Weights of a small mixture-of-experts language model, trained from scratch on English Wikipedia.
Size: 13 layers, width 224, vocabulary 8192, 58.4M parameters.
Experts: 40 experts in each of 12 layers, 2 picks a token.
Training: a variant of Muon for the experts, 4499 steps.
Below are experts of layer 5 (counted from 0) of a mixture-of-experts language model. Rows are named router (the router's row for the expert), gate (a neuron's input weights, with its number), up (a neuron's input weights, with its number) and show model dimensions 0-223. Each number is 128 + 24 x the weight over its row's rms, rounded and kept within 0 to 255.
Before each expert's rows: "gets" lists some tokens that make up at least twice as much of what it gets as of all text. This comes from a sample of Wikipedia text that the model never trained on. Tokens count by the router's weight.

# expert 33
gets: "er", "in", "ers", "el", "ion", "ell"
router [122  96 179 140  99 153 136 105 130 163 126 120 148  96  96 150 111  96 178 130 136 113 144 134 158 133 134 100 144 121 127 112 100 157 104 142 105 123 108  94 137 102 144 108 114 144 109 121 136 149 152  92 139  95 100 137 130 116  99 125 163 146 142 130 154 101  99 141 130 104 165 116 135 155 126 129 119 108  94 142 159 183 105 136 103 174  93 139 129 121 113 118  90 113 140 119 128 106 152 118  82 130 139 104  99 153 144  88 127 116 136 149 175 156 135 119 177 100 122 139 133 149 131 149 135 119 140 154 160 132 149 118 106  81 133 125 102  93  89 133  79 117 103 107 112 170 147 159 147  90 146 138 156 148  76  83 121 122 155 171 137  98 166 132 139 125 113 136 129 125 144 175 179 130 114 126 100 126  91 147 123 181 132 109  90 126 123 124 155 126 103 144 170 141 148  89 120 155 106 105 161 140 178 155 120 139  87 108 115 132 102 169 157 156 114 125 179 143 110 101 145 144 111 119]
gate3 [125 169 154 112 140 119  83 130  85 109 129 160 141 113 157 137 115 117 188  88 117  77 160 110 125 147 111 161 139 167  97 133 122 124 147 133 164 173  76 128 140 145 126 127 104 130 136 133 132 148 116  92 132  85 126 126 102 123 143 137 159 160  87 140 174 143  89 150 162 142 132 119 134 135 173 124 135  78 126 121 147 135 136 138 127 123  95 135 124 139 151 102 136 128 177 160 138 110 113 109 167 132 170 120 132 149 104 108 111  83  85 110 108 130 115 140 170 133 114 142  98 132 154 157 140 134 166 130 169 151 115 132 159 110 113 190 135 152 130 123 130  98 106  73 114 121  94  97 131 129 117 124 106 146  87  97 140 124 146 108 117 117  97  96 113 107 111 135 193 128 117  69 105 178 137 156 115 121 116  97 144 148 103 149  91 119 105 142  99 111 113  98 123 144 145 136 121 175  88 122 156 125 126 115 133 149 133 135  93 157 108 152 127 105 113 169 148 106 114 142 146 134 116 120]
up3 [118 111 160 133 122 118 124 136  98 123 162 138 120  89 135 129 145 110 132 130 109 130 173 124 130 149 123 114 116 126 130 150 135  91 149 158 141 133  72  82 190 145 151 103 145 190 113 121 117 141 141  81 147 118  68 172 123 143 159  95 133 126 121 170 167 123 133 108 128 121 143 133 118 117 135 148 134 111 157 141 113 126 173 110 132 120 140 158 153 145 139 129 112 126 173 112 156  94 138 138 166 161 126 132 118  93 105 140 123 120 117  96 117 148 126 140 142 129 140 114 181 132 131  92 170 104 142 127 158 126 119 134 159 104 155 176 141 167 120 111 151 133 126 124 122 159 113 169 151 126 117 138 112 130 197 122 153 114 146 122 188 133  86 141 111 122 155  78 179 165 135 145 117 152 126 135  95 132 112 109 120 111 129 105 139 131 128 146 153 111 177 116 154 104 162 152  96 160  95 140 120 123 106 137 137 137 147 147 153 127  43 161 100 167 161 130 146 130  96 115 134 115 127 107]

# expert 15
gets: " his", " her", " a", " their", "'s", " its"
router [119 126  97 163 117  71 161 167 115 135 112 114 116  83 116 131 118 171 104 134 115 169 142 154 104 164 138 145 142 157  99 131 101 164 155 120 152  83 169 135 138 124 109 126 173 112 121 135 111 134 143 164 122 136 148 124 171 129 114 117 142 131 152 148 109 128 131 155 117 133 120 129 114 134 166 156 162 145  92 158 139 107 166 102 109 131 102  96 138 136 146 160 104 161 104 111 120 104 145 108 154 125 130 163  84 150 130 173  75 109 102  80 143 126 109 151 141 165 173 137  73 138 160 145 127 120 100 121 160 114 113 181 132 167  75  70 131 111  95 108 170 110 140 166 133 123 123 113 123 157  97 127 134 139  95 156 129 154 109 152 148 135 139 130 135  89 146 112 122 150 120  83 115 126 141 158 147 159 110 117 127 126 118 104 144  82 123 118 120 127 175 126 114 129 106 115 123 131 105 142 149  99 187 101 170 115 111 146 100 115 150 117 131 104 149 155 114 108 150 137  99 127 108 131]
gate0 [117 127 113 126 109 168 110 108 114 116 104 124 182 117 152  97  80 104 117 112 143 139 139 126 108 163 131 126 142 100 152 125 135 125 127 100 136 105 109 138 131 119  77 176 123 118 140  80 159  52 138 144 117  59 161 114 145 158 102 111 122 141 140 132 108 127  94 162 144 161 141 118 155 117 127 128 149 154 107 173 146 117 121 132 121 135 119 174 129 118 136 168 139 128 138 164 181 120 106 119 158 130 145 139 152 112 131 129 122  92  88 122 128 119  80 146 138 145  98 104 201  99 109 163 118 115 130 141 115 151 104 152 120 119  90 151 111 125 127 141 113 122 132 131 135 146 113 139 106 175 104 167 143 134 120 121 135 136 137 120 134 124 129  87 137 128  91 139 159 114 132 114 137 144 115 130 154 173 126 102 123 110  99 118 140 100 162 151 138 115 122 108 174 150 174  74 134 145 152 171 168 130 156 197 118 103 102 132  96 133 140 144 113 133 109 147 119 158 167 113 147 113 185 128]
up0 [109 120 130  99 129 143 112  82 139 110 133  95 175 149 115  98 103 100  91 139 106 157 156  96 134 139 123 121 121 115 147 108 144 172 111 105 119 134 107 121 168 132 101 151 135 143 153 140 183 109 132 142 116 114 127 133 126 104 163  98  77 134 126 115 143 127 144 150 140 155 192 142 100 116 149 166 121 160 135 141 150 109 112 101 108 100 142 114 115 115 160 109 175  82 111 127 156 135  66 130 128 187 162 140 111 142  99 118 106 132  49  94 165 142 129 126 204 147 120 165 125 110 112 145 155  92 124 143 102 161 141 136  77 112 117 122 138 124 152 115 119 126 129 149 100 134 116 103 128 146  98 155 142 103 125  98 124  93 166 142 131 134 137 111 116 115  98 119 154 109 139 128 118 122 123 107 129 164 102  55 153 118 126 149 166 132 160 106 147 116 151 144 115 148 164 137 139 135 106 132 115 123 123 177 128 131 127 138 160 134 159 159 115  89 104 142 102 135 123 122 127 134 148 175]

# expert 16
gets: " |", "°", "′", "″", "\n", " G"
router [114 145 130 130 152 113 135  95 144  90  89 141  58 143 112 152 133 129 145 111 118 180 127 107  99 119 128 108  90 122 143 120 147  77 131 109 144 115 138 131  91 115 107 173 124 143 146 122 153 169 126  80 167 113 120 135 116  91 110 123 164 164 133 133 132 143 116 156 124 144 138 112  96 171 129 107 127 158 183 116 117 114 140 126 167  97 145 160  96 123 113  89 105 116 124 152 127 142 104 133 143 128 127 110 135 138 114 107 146 146 136 159  93  83  94 162 156 111 133 103 176 141 131  83 108 105 138 113 127 116 133 101  97 135 140 138 129 170 135  92 151 162 154 158 166 115 147  97 126 106 111 131 153 144 160 136 102 127 132 112 125 130  96 100 109 100  80  94 118 156 140 109 108 126 101  84 169 117 169  90 171 156 145 130 145 140 110 124 125 154  67 141 159 104 107 109  94 133 171 106 114 107 115 129 116 146 125 131 116 114  65 137 135 136 109 134 155 140 128  89 148  99 161 109]
gate0 [111 103 117 170 169 110 106 112 126 106  88 149 162 140 133 113 119 128 117 114 146 125  79  96  68 128 139  76 138 128 122 210 138  96 137 114 149  65 134 156 107 140 154 104 112 120 112 105 155 134  95 153 148  90 135 127 133 177  98 131 128 142 126  97 127 109 100 115 159 125 140 174 129  97 133 122 153 114 118 143 103 156 140 131 181 132 117 157  84 121 139 144 118 139 101  98 116 109 143 112 144 119 129 102 122 120 149 107 111 146 104 132 132 149 143  78 123 133 115 165 143  97 113 162 137 166 122 117 144 142 165 121 139 178 122 184 120 152 116 126 178  93 115 131  78 127 129 104 142 144  95 131 108 138 197 116  97 107 141 109 124 129  97 129 125 106 145 124 121 147 135 112 138 113 134 149 161  86 145 165 135 151 111 145 106 122 122 109 115  78 130 108 107 135 141 155  84 104 129 161 166 112 130 137 143  96 153 115  97 127 164 114 103 118 113 113 133 167 122 169 121 154 136 106]
up0 [134 157 132 125 117 148 118 118 123 148 117 154 114 120 131  96 119  82  99 121  80 161 106 148 117 136  98 133 135 109 136 146  99 163  74 107 138 168 113 111 127 154 154 115 124 123 155 131 135 132 111 120 153 111 115 150 112 115  86 143 119 128 128  89 126 137  92 109 116  77  95 127 111 140 150 110 124 108 119 129 156 111 117 175 101 141 133 113 131 156 125 153 119 152 145 134 143 184 146 156  83 120 116  91 137  96 138 144 122 155 119 136 179 151  99 172 134 118 135 154 108 105 101 112 133 117 137 166 156 110 156 131 146 128 146 125 114 104 171 133 109 151 117 199  97 189 156  92 148 113 129 153 124 136 151 105 135 159 159  67 139 100  82 163 110 111  91  96 146 160 136 143 101  79 145 104 121 138 137 175 142 117 136 133 127 165  80 121 101 144 126 141 104 106 147  80 110 111 160 116 118 119 121 125 145 107 147 122 140  84 116 115 127 155 144 109  59 154 142 157 150 133 114 121]

# expert 37
gets: ":", "==", " ==", "-", " also", " •"
router [ 89 170 160 121 143 159 121 124 136 134  94 112 112 150 152  99  98 105 110 153 132 122 117 137  95 119  90 102 135  84 177 153  91 116 160 144 104 122 137 147 119 124  78 148 111 129 120 126 137 160 110  94 122 132 129 125 120 101 115 113 143 108  90  96 135 142  55 140 105 138 132 111 122 124 127 124 122 132 126  93 165  71 135 117 151  97 185 165 130 116 112 145 149 113 149 153 140 144 123 114 150  78 106 141 157 118 158  75 158 100 146 119 113 122 143 103 157 128 152 140 182 151 109  80 102  92 126 123  69 164 135  80 124 145 141  94 144 168 191 154 106  99 133  98 150 103 141 136 125 141 124 127 147 117 126 136 147 155 148 144 128 148 130 126 123 154 100 142 104 116  96 157 138 199 133 136 124 113 151 136 127  93  88 159 122 138 119 135 131 130  96 123 124 131 115 145 120 131 132 129 122 129 100  95 137 124  93 130 124 133  86 132 120 138 173 128  85 180 123 129 157 151 154 130]
gate0 [116 144 122 175 137 153 108 105 122 124 148 115 144 118 116 117 139  88  82 128 159 128 118  90 115 131  88  88 108 107 126 156 125 191 151 136 148 180 121 158 115 133  92  90 146 115 124  99  99 131 134 154 127 117 157 129 118 142 152 156 161 120 118  65 103 136 114  76 125 156 106  86 116 128  96 130 140 153 104 102 139 147 147 128 153 158 122 127 160 149 159 106 147 136  92 150  86 136 117 110 113 109 120 108 141  98 137 129 125 101 153 135 137 132 125 163 142 167 145  95 105 158 156  99 159 126 161 142 100 104 114 147 142 149 129 120 114 116 172 145 131 100 124 139 201 139 107  96 159 142 149 105 164 126 170 140 125 117 173 153 117 129  94 116 160  92 154  91  98  96  90 160 160 157  76 124  82  85 102 114 106  99 122 158 154 118 131 156 133 127 122 121 147  97 151 128 138 163 129 146 146 147 130 110 127 120 116 133  92 108 127 104 138 139 112 132  86 101 157 126 135 113 151 152]
up0 [160 140 118  81 102 124 111 113  98  95 120 129 153 141 160 118 169 132 149  96 107 132 144 111  80 162  89  97  99 126 144  99 128 127  99 130 136 158 121 155 111 122 114  99 124 149 119 118 123 146 156 145 130  97 132 156 128 143  80 143 146 146 141 103  82 100 109 162 115 153  99 145 156 131  89 129 133 134 115 124 138 162 127 101 155  51 173 109  98 124 128 135 109 140 138 117 112 135 136 139 112 137 105 110 162 120 149 131 165 132 154 120 122  77 114 118 118 159 106 120 160 115 158 141 168  88 104 121 117 123 122 131 155 136 150 153 120  87 135 144 167 131 116  94  79 132 169 129 186 107  91 124 155 130 129 153 104 132 117  94 177 132 138 128  94 119 155 110 160  83 145 119  94 174  94 148 156 129 140 170 112 157 121  93 119 128 112 125 113 133 136 151 165  73 150 153 145  78 115 139 109 140 188 116 132 143 114 135 127 128 130 148 163 161 113 130 166 125 112 116 117 110 159 154]

# expert 31
gets: " and", "es", ",", "s", "ts", "ks"
router [144 129 101 159 149 108 147 102 140  86 125  77 118 115  85 149 103 162 140 131 136 157 112 104  99 121 116  86 117 123 125 128 155 146  99  90 118 131 135 132 121 145 143 155 108 113 132 128 148 137 127 160 135  71 133 144  95 126 126 164 153 116 157 153 111 167  93 148 156 134  89 138 166 158 147  91 167  97 154 162 147 129 132 134 103 156 118 159 138 132 116 115 101 140 129 150 115 127 124  94 121  91 108 129 152 164 135  87 109 158 122 146 134 168 104 109 120 103  85 146  94 154 126 143 155 140  97 131 154 125 158 106 158 147 159 135 137 114  79  85 156 129 108 115 155 102 113 106  86 139 104 154 150 135 113 162 148 102 111 106 124 107 127  90  92 111 173 130 132 159 138 134 137 137 104 131 148 118 116  73 120 118 100 131 173 118 126 148 114 122  81 132 168  61 122 124 124 122 102 105 148 117 189 135 114 139 143 124 132 102 152 129 100 147 107 101 108 133 117 169 144  63 105 109]
gate3 [152 101 131 121 108 127 140 123 142 148 118 165 147 124 147 112 130 108 128 134 157  61 141 155 118 124 155 126 145 181 120 148  88 101 127 148 109 165 127  89 126  99  87 105 125  97 148 120 131 112 107 190 105 124 127 152 131 142 118 137 138 102 151 149 107 125 124 134 146 118 108 127 116 135 118 124 147 109 163 106 111 189 109 141 129 169 113 136 101 117 136 134 186 146 142 131 103 100 136 132 133  84 112 152 120  95 155 131 189 134 150 142 137 111  97 117 155 107 155 135 119 154  82 134 138 106 113 112 153 129 132 118 137 130 137 122 151  85 123 151  68 109 120 129 145 147 127 142 103 111 110 126 145 139 152 140 135 196 138 142 118 187 121 129 123 185  95 112 114 111 111 119 142 135 119 115 111 135 107 207 134 109 145  97 154 138 151 111 134 162  93 146 130 193 129 114 129 123 132 135 124 102 114 121 151 109 135 122 124 126  95 108 142 112 170 137 116 156  89 212 150 162 160 123]
up3 [156 143 139 112  90 153 120 116 119 116 146 126 120 133 134 143 126 117  90 134 136 122 129 117 112 122 141  95 127 129 117 145 137 149 134 134 148 141 149 142 128 116 125 120 109 116 143  94 156 165 158 169 139 133 114 137 105 114 124 107 120 136 103 111 110 145 122 130 141 143 143 129 132  96 141 128 182 176 134  80 139 160 131 106 127 145 133 150  52 137 139 140 125 129 146 151  98 111 130 104 161 111 134 157 124  58 127 143 135 125 144 187 165 151 127 111 119 120 166 157 135 132 152 140 163  94 146 159 164 144 153 173 137 101 161 153 116 115 131 108  70 116 114 111 117 163 109 115 138 120 125 145 133 110 152 179 160 182  99 156 154 165 129 143 157 154 158 158 123 118 142 128 170 135 156 112 143 131 139 194  96 101  96  85 115 117 137 138 151 147  84 114 135 169 105 138 104 103 168 162 113 100 162 124 154 145 167  88 152 140 110 104 108 116 153 154  68 168 101 148 147 157 122 130]

# expert 13
gets: "ing", " of", " that", "ated", "ed", "ate"
router [104  85 125 181 138 143  99 134 130 140  94 117 158 110 172 127 137 115 123 131 156 127 120 142 140 173 141 154 142 154 124 128 111 145 156 132 153 115 127 134 156 151 107 127 125  95 144 150 145 103  96 164  97 141 173 140 116 149 131 104 197 115  97 196 156 144  86 158 115 166 152 132 140  94 119 114 119 122 103 190  98 170 125 156 123 115 132 112 139 137 114 153 141  99  94 120 131  89 138 131 126 134 102 156 111 109 131 153 104 113  91  98 128  94 152 100 140 144 146 129 104  96 162 121 124 108 116 115 115 123 130 167  93 128  96  88 113 137 101 108 139 122 127 116 132 127 154 171 121 187 164 120 130 146  83 102 144 147 130 181 124 131 129 121 148 130 126 109 137 136  94 108 145 113 157 127  95 153  71  75 121 137 107 141 126  87 131 144 170  95 154 168 143 123 139 121 134 101  86  98 108 136 137 121 116 128 131 109  90 134 113 147 106 142  89 140 143 163 131 151 112 161  90 117]
gate3 [164 150 141 157 119 101 111 146 128  92 139 109 151 137 170 103 143 157 113 123 110 143 159 128  95 123  98 156  67 135  98 159 136  70  88 134 127 145 130 135 130 118 189 126 146 124 130 130 157  71 123  87 116 115 127 127 124 175  98 115 200 126 121 158 139 177 119 130 123 114 137  87 134 156 125 122 105 105 169 124  97 153 157  95 155 106 110  97 102 107 175 132 120 138 170 155 141 132 142 149  96 138  94 111 143 148 118 115 128  84 149 128 128 124 111 142 106 140 146 105 139  98 158 139 115 149 177 126 132 113 130 134 145 118 137 163 137 145 138 145  81 131 153 114 175 145 130 128  87 133  99 148 117 102 147 111 109 171 104 153 127 131 109 114 164 127 141 114 156 141  98 153 112 130 110 161  95 133  96 138 145 155 138 156 138  87 136  97  97 126 184 118 145 115 133 111 128 115 134  96 113 165 119 121  98 138 144  97 129 120 157  88 144 165  86 119 161 114 130 145 106  90 105 121]
up3 [195 150 143 102 146  98 134 124 150 119 125 143 112 124 173 155 157 124 117 143  98  88 136 106 132  70 134 103 123 125 179 176 118 165 107 140 178 131 112 159 143 114 135 125 114 156 131 112 157 123 147 108 106 127 131 125 135 182 135 121 128 109 135 129 156 126 124 137 119 124 106 109 141 158 135 173 138 137 176 138 126 156 127 140  97 132  84 153 151 144 155 114 159 139 127 150 122 104 133 147 124  75  95 131 123 111 133 134 113 127 143  98 176  93 124 141 116  45 172 127 122 118 156 118  79 126 124 113 127 118 126 117 158 150 130 153 102 153 133 150  89 121 151 138  65 158  72  86 110 134 121 139 131 124 118 123 118 104 157 127 143 124 119  98 121 132 145 122 156 131 153 119 182 104 114 141 128  99 122 171 143 118 151 148 120 110 135 109 105 150 131 116 145 136 144 108  72 150 108 115 137 132 150 123 106 101  93 125 151 136 100 130 167 181 104  93 163 158  98 103 139 113 154  85]

# expert 17
gets: ":", "\n", "-", " Date", " Born", " Order"
router [129 117 104  82 112 141 112 120 118 134 131 152  80 141 147  88 129 111 103 133 138 104 133 113 134 119 105 102 132  99 156 112 130 105 135 163  83  97 130 109 106 112 108 140 116 111 147 104 166 139 141 102 173 147 116 139 149  73 169 128 147 114 118 128 114 147 147 125  95 154 126 130 101 150 110 135 109 135  87 111 167 135 172 117 130  85 151 132 145 120 132 144 130 132 144 142 131 131 111  95 108  72 124 140 121 126 105  96 177 115 127 118 103 135 157  75 148 101 129 151 160 143 144  70 123 111 127 150 100 145 114  89 111 160 144 112 127 145 127 123 126 150 128 162 132 147 113 114  78 119 108 131 151 117 123 154  76 154 137 143 120 121 115  71 109  89  75 149  80 110  72 152 137 163 164 129 119 115 119 122 103 116 138 159 120 140 139 129 109 143 121 145 130 100  81 152  90 130 128 102 114  90  78 101 127 126 101  91 165 128 103 133 113 121 179 110  76 190 158 130 126 121 130 129]
gate0 [138  99 142 116  92 106 168 106 161 127 143 121 145 103 130 142 134 170 119 129 151 105  98 129 159 136 110 137 144 109 115  82 150 125 148 143  60  93 107 105 130 154 121 117 149 147 140 124 141 126 134 126 143 109 126 131 135 134 141 111 138 147 121 145 110 162 130  87 160 151 100 127 154 157 118  93 110 119 131 116 152 164 170 118 118 123 161 134  81 126 161 117 135 157 107 138 124 160 167 144 121  76  98  99 154 140 111 152 143 124  72 128 161 103 128  73 134 122 166 108 139 122 106 143 160 142  92 127  72 142  99 102 184 116 149  96 127  97 157 139 162 135  70 120 180 140 102 108 128  90 154 152 118 120  80 109 129  98 119 131  81 135 108 158 110 125 149 142  95  99 118 144 121 104 141 133 131 123  97  88 157 144 157 183 119 131 170 138 128 113 119 134 163  98 109 155 106 114 162 168 128 138 159  98  96 154  89 115 133 128  94 128 135 142 144 137 123 143 118 162 148 131 151 120]
up0 [143 115 144 152 101 122 126 121 165 125 116 147 141  89 102 168 136 127 152 133 116  98 107  89 113 111 113 164 131 136 103 111 125  93 158 137 109 113 132 131 126 134 150  96 116 155 129  97 184  98 103 125 150 146 132 146 119 153 136 123 111 123 102 111 139 148 178 104 108 170  85 136 153 185  87 128  85 132 153 135 165 124 165 130 128 114 152 102 123 110 116 130 104 173  99  94 101 101  86 173 104 131 113 129 146 107 152 145 128 139 137  85 129  84 162 114 128 130 127 106 138 124 123 145 105 113 112 126  96 111 129  89 123 181 141 113 135 148 103 142 161 141 139 161 100 162 136 118  65 129 131 126 138 134 149 129 121 105 156 133 119 125 135 158 131 108  99 171 102 123 163 112 156 133 167 136 110 140  99  99 118 170 162 166 125 120 175 132 176 120 128 112 148 110 132 197  66 123 135 157 155 124 137  95  97  93 136 103 142 152 141 109 129 150 141 116 150 130  80 109 158 100 142 138]

# expert 22
gets: "it", "ar", "on", "an", "at", "i"
router [164 133 111 151 102 114 133 114  92 160 137 137 145 137 149 137 152 147 120 117 162 122 133 170 153 132 175 106 155  91 149 123 176 133  77 121 106 143 114 126 155 135 115 113 111 166 100 133 119 153 144 131 145  78 115 128 120 141 104 168 147 127  93 113 144 137 175 138 160 127 104 103 114 143 136 101 140 142 112 142 142 119 150 135 137 128  99 116 117 160 119  85 138 117 138  80 135 129 163 123  96 161  78 108 161 162 103  91  73 173 138 103 123 147 137  96  97 120  71 125 109 132 154 147 179 135 138  93  97 135 154  91 111 143 154 111 145 154 142 114 161 145  96 103 112 148 107 115 159 120 120 130 112 102 113  89 168 133 158 116 127 124 117 115 113 146 177 112 121 176 176 156 156 109 125 130 128 118 125 140 118  87 132  84 162 185 155 149 136 143 107 139 141 155 120 105 143 122 100 123 125 119  97 128  98 150 144 148 177 125  91  87 126 128 113 110 119 114 141 139 149 135 105 175]
gate0 [158 135 142 134 106 151 120  97 135  92 137 136 130 132 116 105 135 139 138  71 112  98 145 112 153 103 139 150 113 134 129 114 125 122 140 141 126 100 132  75 120 135 125 149 140 118 113 153 121 112 115 106 117 128 146 105 140 135 209 158 128  92  83 141 114 102 169 172 127 129 106 108  85 111 123  79  84 128  96 102 105 162 128 133 112 113 140 133 171 143 105 148 134 137 120 131 109  83 186 125 105 121  89 114 151 153 155 120  95 122 139 112 121 107 149 139 121 166 130  82 135 155 156 165 109 109 121 121 142  61 134 167 103 154 150 113 146 154 110 128  83 134 180 150 135 165 128 152 119 107 130 107 136 123 121 126 121 112 132  91  63 111 132 138 107 121 128 133 124 123 134 128  98 165 125 140  96 154 110  79 139 150 164 150 137 115 100 139 144 140 108 156 112 126 106 111 148 150 146 115 123 157 140 137 156 117 172 144 177 144 127 169 136 124 191 136 155  98 191 135 140 119 105 128]
up0 [145 123 104  91 151 138 117 128 114  94 127 100 136 119 105 142  84 123  91 117 120 132  75 164 129 130 114 175 138 103 113 133 141 133 152 134 157 167  87 111 154 159 141  83 126  88 175 136 193 158 124 139 100 135 111  86 106  99  94 138 121 170  53 114 139 117 132  98  94 148 150 103 140  96 153 111 108 147 118 131 129  88 147 154 134 124 144 138 111 151 134  98 127 151  93 112  96 186 103 127 122 136 140 175 123 106 101  99 156 133 121 124 145 159 135 123 151 160 155 111 121 127  93 123 167 116 137  83 123 125 127 122 106 135 122 177 128 145 135  90 138 123 129 122 145  81 161 119 143 149  96 121 112 136 126 123 119 117 166 118 163 146 121 112 119 112 147 100 136 130 179 113 100 144 133 105 121 127 136 168 133 107 129 111 131  90 133 109  89 129 149 150 154 126 125 198 102 126 148 164 174 130 156 127 138 142 114 159 130  95 133 122 153 146 101 105 129 111 167 145 160 158 116  96]

# expert 10
gets: "a", " |", "o", "–", "ie", "il"
router [152 139 113 127 126 107  93 149 154 100 158 187  82 176 136 112 133 121 149 155 141  91 156  91 145 129 142 162 114 141 114 134 155 101 120 143 153 134 103 128 140 124 161 158 110 138  88 105 134 117 139 141 162 111 134 149 108 145 175 134  72 107 102 128 103 120 149 121 158 139 168 136 120 142 123 158 170 124 123 119 125  87 126 127 102 122 115 131 124  88 116 155 127 116 165 113  96 162 148 142 123 138 118 129 185 139 110 102 148 155 104 159 123 123 111 122 134 110 128 129 115  91 157 155  91 160 127 155 119 111 167 142 102 107 102 152 118 103 155 127  91 142  92 114 119 151 116  81  82 122 125 154 114 108 152 112 156 131  80  92 105 142 118 131 102 118 154 150 161 109 107 106 105 107 102 134 119  93 141 132 101 171 156 130 103  91 110 104 134 159 113 158 113 183 122 146 172 106 119 109 135  85 106  79 124 114 115 133 164 154 152 154 105 136 114 146 164 112 109 113 122  63 149 126]
gate0 [146 186 122 113 151 131 122 152 139 129 113 141 139 180 128 143 130 124 140 139 160  69 134 144 137 101 110 131 153  95 150 224 107 117  83 150  91 114 114 131 145 159 100 154 148 138 156 151 124  81 105 109 110 143 101 135 136 176 137 147 141 105 130 161  98 170  97 122 107 127 132 128 146 141 123 104 113 105 156 135 116 150 168 128 119 104 104 123 110 138 118 150 129 148 111 132 119 164 114 130 171  76 124 148 149 124 123 142 137 138 123  91 148 125 152 137 121 118 126 132  83 180 147 168 125 140 127 115 183 137 122 135 115  99 116 118 147 107 123 143 141  81 133 187 116 137 139 133 121 133 127 150 152 151  68 110  93 138  83 105 139 142 132 149 102 132 133 128 117 159 104 102  78 127 103 135  95 165 153 155 137 100 107 152 148  76 121 118 138 118 166 131 148 108 134  89  91 134 103 151 130 130 123 144 133 117 129 168 141 152 147 123 159 115 180 141 145 120  89 135 120 168 159 112]
up0 [116 115 134 155 134  93 121 124 139 168 125 135  97 145 128 128 154 142 136 134 106 144 138 127 139 124 172  98  96 111 166 100 146 113 114 121 127 144  90 100 147 113 100 124 150 105  89 123 152 154 142 144 131  89 134  99 121 140  88 139 116 176 136 131 135 101 165  99 168 134 130 126  69 152 102 126 114 132 145 143 134 113  97 158 112 164 107 129 117 121  94 139 146 130 151 130 157 100 143 117 131 127 152 130 139 175 141 153 108 125 110 111 137 147 127 133 187 124  78 158 112 124  93 112 110 126 131 120  86 106 151 104 139  78 133 140 106 119 149 130 122 112 118  66 123  73  81 139 170 121 120 116 104 129 100 122 120 115 157 150 112 149 132 130 158  84 154 130 106 121 163 151 187 129 126  89  70 113 118 141  86  57 174 131 157 143 135  63  94 141 132 153 148 132 130 128 137 158 110 122 134 154 158 105 107 115 118  87 138  87 117 102 117  85 133 117 128 122 119 159 137 128 132  88]

# expert 32
gets: "==", "===", "\n", "=", "See", "History"
router [137 142 197 142 115 166  92 134 138 153 146  99 163 179 148  94 123 143 124 173 141  77 100 152 142 130  89 144 102 106  74 124 131 132 112 118 148 109 170 166 118 145 133 113 117 120 105 131 131 111 120 124 110 145 141 138 174 130 135 134  65 123  87 101 148  96 102 121 121 142 135  92 117  96 126 135 144 128 139 132 107 108 103 127 124  92 135 109 135 113 144 122 132 168 158 116 108 157 147 116 104 122 125 145  86 113 128 174 170  99 119  96 103 156 135 124  85 109 181 128 145 113 137 114 129 111  70 142 129 152 112 119 145  84 137  81 128  90 132 151 109 128 169  96 107 116 113 153 144 137  90 140  91  93 143 111 133 142 109 148 161 132 166 145 146 120 108 151  92 101 131 160 151 185 147 134 100 135 152 114  83 115 123 146 100 108 120 108 141 148 167 147 116 131 150 148 102 170 106 153  93 135 122 117 127  98 112 151 124 147 155  94 154 106 130 107 138 119 156  96 128 141 157 111]
gate0 [150 147 155 139 124  93 170 129 100 131 115 111 135 140 135 119 115  82 135 118 148 119 140 103 112 106  86 133 121 105 142 150 123 159 157  89  90 111 150 137 140 127 128 154 155 121 119 105 155 125 121  86 173 129  96  71 183 146 134 171 109 136 162  96 109 115 123 152  84 128 139 130  99  88 115 107 142 159 136  93 111 142 113 144 126 174 166 130 127 171 140 109 113 123 131 134 110 143  96 153 126 101 120 134 138  99 188 113 100 118 104 141 123 153  95 161 120 126 158 104 109 118 119 161 156 129 103 126 173 123 128 161 161 134 131 124 148 110 162 177 159 132 125 143 157 152 148 117 124 130  76 108 149 135 198 102 113 122 161 119 142 149 138 138 150 145 131 128 157 111 115 128 110 128 141 162 133 115 109 150  90 158 109 109 152 140 123 120 169  96 199 141 132 133  72 129 137  85 136  82 166 136 143 123  99  70 143 105 127 142 140  97 105 130 123 109 161 137 110 127 147 121 140 122]
up0 [ 79 103 119 126 102 165  99 162 120 159 135 173 121 125 150 151 148 104 111 136 117 128 126 156 125 125 198 134 150 155 129 134 160 120 179 152 144 152  73 107 144 119 114 129 121 146 145 147 147 125  95 164 136 172 135 143 118 123 152 108 116 132 127 137 108 120 140 125 172 139  89 103 174 152 121 113 107  91 128 151 143 147 128 142 134 101  81 169 111 116 112 168 171 124 147 109 104  98 129 147 128 114 135 105 119 158 102 107 113 136  87 126 131 154 107  87 159 141  87 123 112 137 141 127 129 128 161  82  92  95 132 137 125 129 133 106 125 119 106 151 144 103 149 127 114 115 161 134 105  92 123 133 120 151 175  98 150 121 159 136 152 108 154 113  92 130 127 155 144 126 148 154 114  96 133 103 120  94 109 155 151 116 143 113 135 117  80 155 108 136  90 146 149 104 141 146 159 141 102 105  84  79 110 121 104 118  53 127 172 168  93 126 131 138 122 120  81 115 103 138 103 168  91 127]